python train.py --hidden_size=384 --n_experts=8 --moe_layers=[0, 1, 2, 3, 4, 5, 6, 7, 8, 9] --norm="rmsnorm" --rope_theta=500000.0 --parallel_block=false --lr_head=0.00696 --final_lr_fraction=0.1 --batch_tokens=65536 --max_seq_len=1024 --train_tokens=343100000
Below are experts of layer 7 (counted from 0) of a mixture-of-experts language model. Rows are named router (the router's row for the expert), gate (a neuron's input weights, with its number), up (a neuron's input weights, with its number), down (a neuron's output weights, with its number) and show model dimensions 144-191. Each number is 500 + 25 x the weight over its row's rms, rounded and kept within 0 to 999. Numbers have three digits each.
Before each expert's rows: "comes after" lists some tokens at least twice as common just before its tokens as in all text. This comes from a sample of Wikipedia text that the model never trained on. Tokens count by the router's weight.

# expert 4
comes after: " |", " 0", "|", ";", " 1", " 2"
router:540512494481480521496496519532529496476530506558495525512476483508547527509508473518532489511490519504527476519510524503521491501485525535462480
gate0:433501462524486505480508487516479494526491474499549529512499470529506511486515472524495491495495475541533457491511439493495508542465528483498527
up0:434542511512528519460446490470509466520532527515481525531483496508450478501468524465532493506476532480474507507508466517549502498543497548494498
down0:470521495519488487515504527475496476515511528468516479504500541523512532471520500557511532462513483528541449514504496474496513515519487504493459
gate1:502524480499504501556505469518503484463572472464491536529474522498525488483479488474537476570463515498518526510476519511528487478479510496493521
up1:463453490503456497518525487518451485484488473502527531531479477475450538445524512489495492542525515451462532504497526515468491517474498510485518
down1:484495526512482457525499465483528499461509499460431502444473562522538520488497512477507502506516519541494488508476450511488509455525504483491460
gate2:475512476491497492488518496521497476444523485502484490523522481461530491506498519482512456487501484479485461490486482543501511540532535480481521
up2:481452523523500490508502502475476451507508526469508512475445504576507478494524514510517502504528535489514513499512485491497516519532489519463473
down2:461551517464489523503541508484486544478507479485553503479468474495493503475520501516522484504520484525520476469518506475524544499496533507453513
gate3:465503462539503507467490507539469480504502492476467518506514523490498490486506515479498454534500480457493534519465470506500534525452475537496532
up3:429487514511477460525482520482501518495459508487508524503539515467525485517497492489492464522506492514497531476499489502491525426484477486480499
down3:504502499461534480496505496502444535496525521537488466484504509499485451496562481499483507552503518484473509478541506484461515528496449561482475
gate4:495466499451492446483497493519495508488519478471490476509538472504521490507481483480527518498486520531544491484477488503537525533517476485460497
up4:485513523493510558526478532502486499501476513518522526470495516493476525493513509528495485495490521481460525499499521510472491495532489494504499
down4:522540504494496494473494564513491538502523487465477500489506447482502467506504530495544444507460563504504483475495538493479478483506478502490547
gate5:446539457518479469511499509540473455540503501504546554476508475489457449496527533511496473491485513500504479507531547493496514499506494475491508
up5:536502505506478481487461489483505514512464486492484498514484514488459516509470516522499500526506510528528535503516477523516488505514549508528530
down5:497526513508484494500521485454493530491503497556478514530436473490482510550500492557509449487491450508536491512492467515521481505504493473535511
gate6:466489493460507550471496505476530508510451511550470488500519476512506510545546501488485521483499521492487504497503490501510533487503529505487536
up6:499486482514503463512468464529515455526488496464506560506472527496542511511466552518502476478505477486458490510504503496550495507531497512538497
down6:494524532514477493514472517506513514467540498527516485501495509519511477512516491521491538484489483502513473465547506493508540520489438514485501
gate7:511493498535471540496519527472498512517519476520520482470512471466513455466460490477556516538517496540545461487478505492482527489523504532504467
up7:514526478531500539432489510493542474471502509511511489487493501499501515495532535481504467502508502499488501525524536558519486518472512487503530
down7:475526484532491557499459505510496483503503484464514541481516483505443462489503483515496551507505536508520493494475520440516507534429496525555497
gate8:459491530516510505502514469478489514509501522494570523514496507450511532504510534491493488534490516511513483494473496445545500423494505511482489
up8:497506501546481531499502492509520529462472475502553473524466519493491484498522521521467494519506543509485521494480508528472465500501530524468507
down8:498502538515476493487525411499517493488489480521445518478472487516524532505571521470523522507468527496496503527470504506503481484498507511482472
gate9:523484461537560490511519511512552503536465495503489498489503484539511478464508485477500530479493461483472540499498486492513535498504483482514500
up9:538494480496521478533523537518489488506487496494478491484530506486509511476506454478511502495494483489482528485565521515543520501468525517508497
down9:468498516499497494478487495523513496470515490511431507519522496502520486494428516482481529458534465486540497484447468475538500516452462534472503

# expert 5
comes after: "\n", " ", "\"", ")", " —", " Born"
router:525507480502486542490478540511517512508518536515516503500506453547511525508543476492526534511464494533465480546544531531468511445518527511441489
gate0:518479469518526489480484444516496501485529496496507493529471505516506496515506548487489519485490525471535501465501487498523528485500561506526529
up0:502503498525523477523511536517513526468507487518491527513474553509517511497486547485498560554525531511538501495461528483530499472511467520526542
down0:510516483517471499536461508486479500462504485489533504546511538466502535551529469517513496505507481490489509506527415500458503459499492468462482
gate1:472494477482473540508529479485546476477528445457518464533513457518500476508518475493523556505476516511481463507513501491488480468551476511481519
up1:519491549544453511494503518488484489499434524515456504469502490496474519524504472512460445474463514483494486489469472515501501499491514475535485
down1:509485473501503514514472495479501435487523521477499517518502486481526502500544511504529537497489527547476477473518461496472474472481472533505493
gate2:506514478505502511524491524535507479449499510477490506504482535530503546524517511493459512533505497478491498462523529460554505459454587507474538
up2:491457528464502468520501490511469470475501498510509522515513507537494495542505510488501509467486461467455503451539490542505475538509519496495452
down2:515510497463505488524494530529475488504473487449512528461549446479472546493488487504484487557528538504522489462507553499491474528493534496509543
gate3:477559492487545518494486494509513526441547486547486527512469485536543471474484516488488545485481477527503525505499519511440471473510490522521485
up3:480533479459511536506504531503472524519493481460569484516532477456491503479498499533498539502533482461517526482504472512481519501506488511467529
down3:558551539485475504551489505515534515497459460484491499538503478497571485478461446490518501513471494546488518479500500514455496494484501510463520
gate4:515526560513531526416523521516511493518488522509525510481520524504468536497545500489498488506528477517462475511508520507481490511471504506465518
up4:498489552499535488456488519473507479503518506494508518531520504517518498482496522516467464525547479523486489498533505505482500462498511497522494
down4:492521521526496477455512488541480479488477540481511482510531505472449561493484432496498481531523497472528500473540509519496526552482468523539510
gate5:521489495484511517525521500532518516495537508510487468493527463510489493499494491541529558474494503534516518493495446498504473472511523501474546
up5:481517488491521496518465510498493547490496485514528502474494440503556489515541515506538535503519491532493467484514469499518476477467481509512515
down5:459530493512492453509511522497465512468486479480474513501483505516530495512501477484480485494496484497479493488504474454461473482493480431481521
gate6:477472483524528479479525501493488508500500490464487520452515489491509561487545510535515500529500490485462483507482537491501503468490508503489539
up6:519507502496481500488522507504519476523518515500468512498494468511487504538518458498533537544525502511504499505453510454517509477445487451512488
down6:525534514461496500478494471495493433482523506544511458518509506486526486499510538509499488477535481512496465527493554519475520495482528511482532
gate7:510497511511470518522500502476487515526515527507482522497484503497486502480526533491497509487509529493533477498513507496525469482517503484485499
up7:512496506501487531471531532492503503496523526508508486448506531481498462533448481481514523498518497504484506500509462507469515512499499494491521
down7:464515479520487479487551426506493517509458507492460526500501469487555506475543507488531530501479533517509490463509507523533446548516526526479521
gate8:491505479518481540492504465520542512518433488483551502468455508507528476486491454496561493497505483518491482522462434515547491490475526457512528
up8:472494523484488491530549486497488533458492495515515492449534512510523523495517479546523490524522454514534497508482430517521527473484483491528506
down8:489493502535479543488548490521481491491498474482564480506513505495478501503513484480492468494481514496483494466468477440478495511543504517474561
gate9:483518487505481532486517428518490515518483474530542494529494497526488495520486486510490488472455497507504467511508487495487513492543530519514481
up9:530526481513510513530496514529501548463545481494471521521491466513513505512501475496492484504490459476470483459480503507497515521492520498499532
down9:495481497484513495506478497501497494505481452491486503508488553487476491523527498475512460504455513516487486492498558513504474506493538543475545

# expert 2
comes after: " of", " in", " is", " as", " with", " to"
router:515521498481512519480468532509482534474508505519537507485506493528496517518486483511494482494488522509497495543524490492495548475459512492466482
gate31:530485488476536499474471468481517497452541510500483557488519480496506510476503507486515508444513510486462472535504492512489565462485507436472480
up31:492504491487456468496500488550474499530474498460496488525491508443518495551529493508448509503509514485472488482466495523521515496486465536501464
down31:482511455525499479516433533481553497514502489526471479539486486468537486455515515507500505510497491478558537520531571480522511514473475532486458
gate32:495500542442479529488423487527480494498498513507535469513521460492498499487494494540552467495440518503512508555461549499507462464558486503513487
up32:513468500509511499503441528523503474500533480490510515457521502481524495535497496526519516475485518507495493503525490515517476473519444511509502
down32:510492508486528563549517505502500510455539467534491446477490504476476517505536504532487440480515521506530479485512481552467540459468481501474483
gate33:533518475483501544490463475520484525522492489461502483482457498542498478540504480522513451514494456499527490480525495513489533508497543513494494
up33:470493504491516470524438489500492519486483508496512493524537505537566500459460502494440506515476507511535510487512502505520491505467521502454454
down33:509540533502536481503508496462438519502520479548482539503536523509535492513499492534471505477486485528511512483484482503518462510522507477485511
gate34:446523512482502506489477491494486491493495484499527485453513513510499523535455515477540487505526529476538512460493593516480466486514478509511501
up34:515523483517517459474497512499560495519525518499494512513506517494507467490517481462486494476482518527478480502504469492522516511515496548478519
down34:520473490500566497511504516458522503496517464497532507485497551514474503471510486468488500478522469504512483548480427493516552524463487497553530
gate35:511495451464495512539565468521488537498513483478530554533467486507513527434522519515509476505484485494519486469466512483490489551493549557490486
up35:524479446495532517548585467547529506483504480506515512543490473451515509446502504506483506523507500489491508488501512504499524511502509523517480
down35:479484515525534517473516515496503502531477479489478496501457490509466470542490532490466479470492492517483535468481505558490490525579510494517526
gate36:502514501471508463512549540501469518471461535518494512480517530527494517499478515496539519483503489510475504537510482492484497536503500462501512
up36:499478507542455499519495464533560481493482519513521523499507508503529491461476486470471469556470525551479517461485488470496466521490521521490533
down36:485465518552503525498522509498506516511484502549552460504454502446495492492437501504492550511493466514506497469539483494529476503488512527524492
gate37:505483490501522542529473528524495502500468532506548516453566512521482477496447543541508490487518473528520510468506498493524496511476520491521529
up37:475467467456498461512528523470540517511489422479522513499520539493501536493485469522484513465553509491470490529517480450476535463505533528505462
down37:511532524526516528493535462476487515490510534521504492507534510467540491506499478515486548457487516534527504479504508513533474509520515481507440
gate38:544539559526508504471507539505496522498548528483465485491474551508493487512496490522533516543500497526546491513503540503497502512523525478484489
up38:463531523533494499475518463481506544500494463498486504497429513485508544507492467502529490465473501514528477496524526551488474469518483500488485
down38:497474563517490494559500517528515458515469535536518503549519542518515538514472491515469530474494525498510485501445506531478481529496459508496487
gate39:496539476549504494497520518508481524549525498507492532490517527479502502499486540490494516460477500514513509516500537568508480514497448507493494
up39:499475511506510481512493481500513445514468510538503477479480484493512495513527488552509503487512493502499475460513473469500541512548523488505489
down39:472471503468524537517520473520489523505483482460489467539452508506495460486492512501483536520444522538503514496515553476506521532479509477505517
gate40:510483433495545500487498468504555493470478489519512445488513486498470494534532503492554515469486458502537493505514439515510542502494528498446483
up40:546490457517521489501462461545535474499509488491501502508475450501513449542506469477487513501504486532526492487515506554477498513480526468460494
down40:480494438482500536499490499497469481523508551532483499498514526487520514487520505510523450496482528515505536541467507467517511499481479518466461

# expert 3
comes after: "\n", ".", " |", "==", ")", " ="
router:525490504495527546460495520515492520510505497495479475473499505473549546478471458464527525523492490489490481535513553519484467418476552487492468
gate0:508497518496498498513471495498478493509480496555532497467524451523468493521523565507513494540488504494502512545507491484486501522557468533493485
up0:501470482457505448525480506481503497554457534462482491483516551501539457520522491485504495475566466490504527484517496554512489472494526481470491
down0:520495524508507504484505490519471510520513474514554488510487502489500509500500480525486538473484496487490465463510507532508487500492481485515520
gate1:490513474505491530494503535446504527459500503545505515479515516511531519536455498470556521503485532524555511504511547498592513513518485462465462
up1:489483500486524496509533485516535500514468459483532542472467469493501509499475510516466510476501483513548499483488488512455502476507466467490444
down1:523493457518498530473480482478521485475507521555508488516514518539456504488469500550572502506519504476474480466511490502472474529463498533477475
gate2:506461494483488503495510531546483515528533498452473504492519506500539514519503487512498508469495516506494524447497517477502470535473503470512482
up2:491511504487521486520493504514510503531540526483477508491529506516446512510497452541480458521493503477474558472503534519515449494453488488496498
down2:472551569511482505515523510550510530504504500516502472487491457494521493495531514483504482535491494509512515483543488515475511536505486497487506
gate3:489496509490496531523484477524517509495476542473500503474554482513519473510474517565519530493553516491499495484545460507519456487492533437465513
up3:508472493538489531531520500496483517534534496499476503515450499515460507530475476465499489494506510465528477495524486516542492530548472513521484
down3:478500516534509489530501492486539522490475508508501495544482542518474479518432485457471533527509519491529505494488526503463491491512500490528469
gate4:455492527500515511521518475530538498498517485548505477490528496537523483458529511500532564504515506494479444507479503499470529499469472496504518
up4:524501529492487523490521474500521484502502499493498460448466537477509459487502519515485524464506509530467495498530548518482481504454490529500505
down4:461481539479485470491495468494465488501498487497492567499504471473484529499514499490498469519497510507492474492514495446525485486506528509495541
gate5:481510516529514524511504484499455516491484531482483511498498491495493538499465496471526481490523562476517471553519490461493496475535501467517498
up5:487509489533531532534526495484492503492479541516509490533525496492521527496497524533513492497478502504526527513491487525505508454525509503519514
down5:498474489485488514487486493523467490503509534493474493500486511487476513487467455549490487456473504490516497481489520501496501515486472484516519
gate6:492509517543475474485497524482496547483459499491486563524433503507475504523507541519494495530488512504532502549554458498507513505472506517543464
up6:503490516541477484484537476512524513502448517478508494500488487455517452528502468526485483559454507491544484485482493496482498500529491530515495
down6:540484489503528543471496510544527529503467526483506475461488497497511504482525497518479533502472507444436521507499446442499548526520472533501474
gate7:479500502532470472476509514497501518479545520536500488509532513518556497486579513490515529492472516497524502483514506544517514488473453457519462
up7:482510505510535508474506517453459460513517522471504463469503503526494494504551470480496538488469512494459509437522539536456529521556511483475489
down7:503525519448547469511513466531493478491532491544447492495521486522493502500527526510520456481430471456499522488537498498472508494507478513508527
gate8:470529481510484511530531505486515497550498518458474473522462481515459579493510506513468485507457529475517505548477507482504509533495464492475483
up8:449476520447487514523489490534478507519506510499483542480512501536530495525469512494490519511469488540514470512510503522504481522498492498557485
down8:507486514541506500526528516535521506505471505464543517525518448484519509472505493509506511514517474463530506505529507524527526507524490501492467
gate9:514514534493513506501468486493466476498500501506527490494479481479479525527498525510514493504479544516465502484472527498482505515494473475526519
up9:501514506502513507512533476494528518464488452493493487513512479541502497495504502506456499534487501469526492476500527517509480503562477491501466
down9:485519536530490519491478501554517491489510470456496496496530506500456491541497450491500526479548510507519485498462434491487504516511502471499506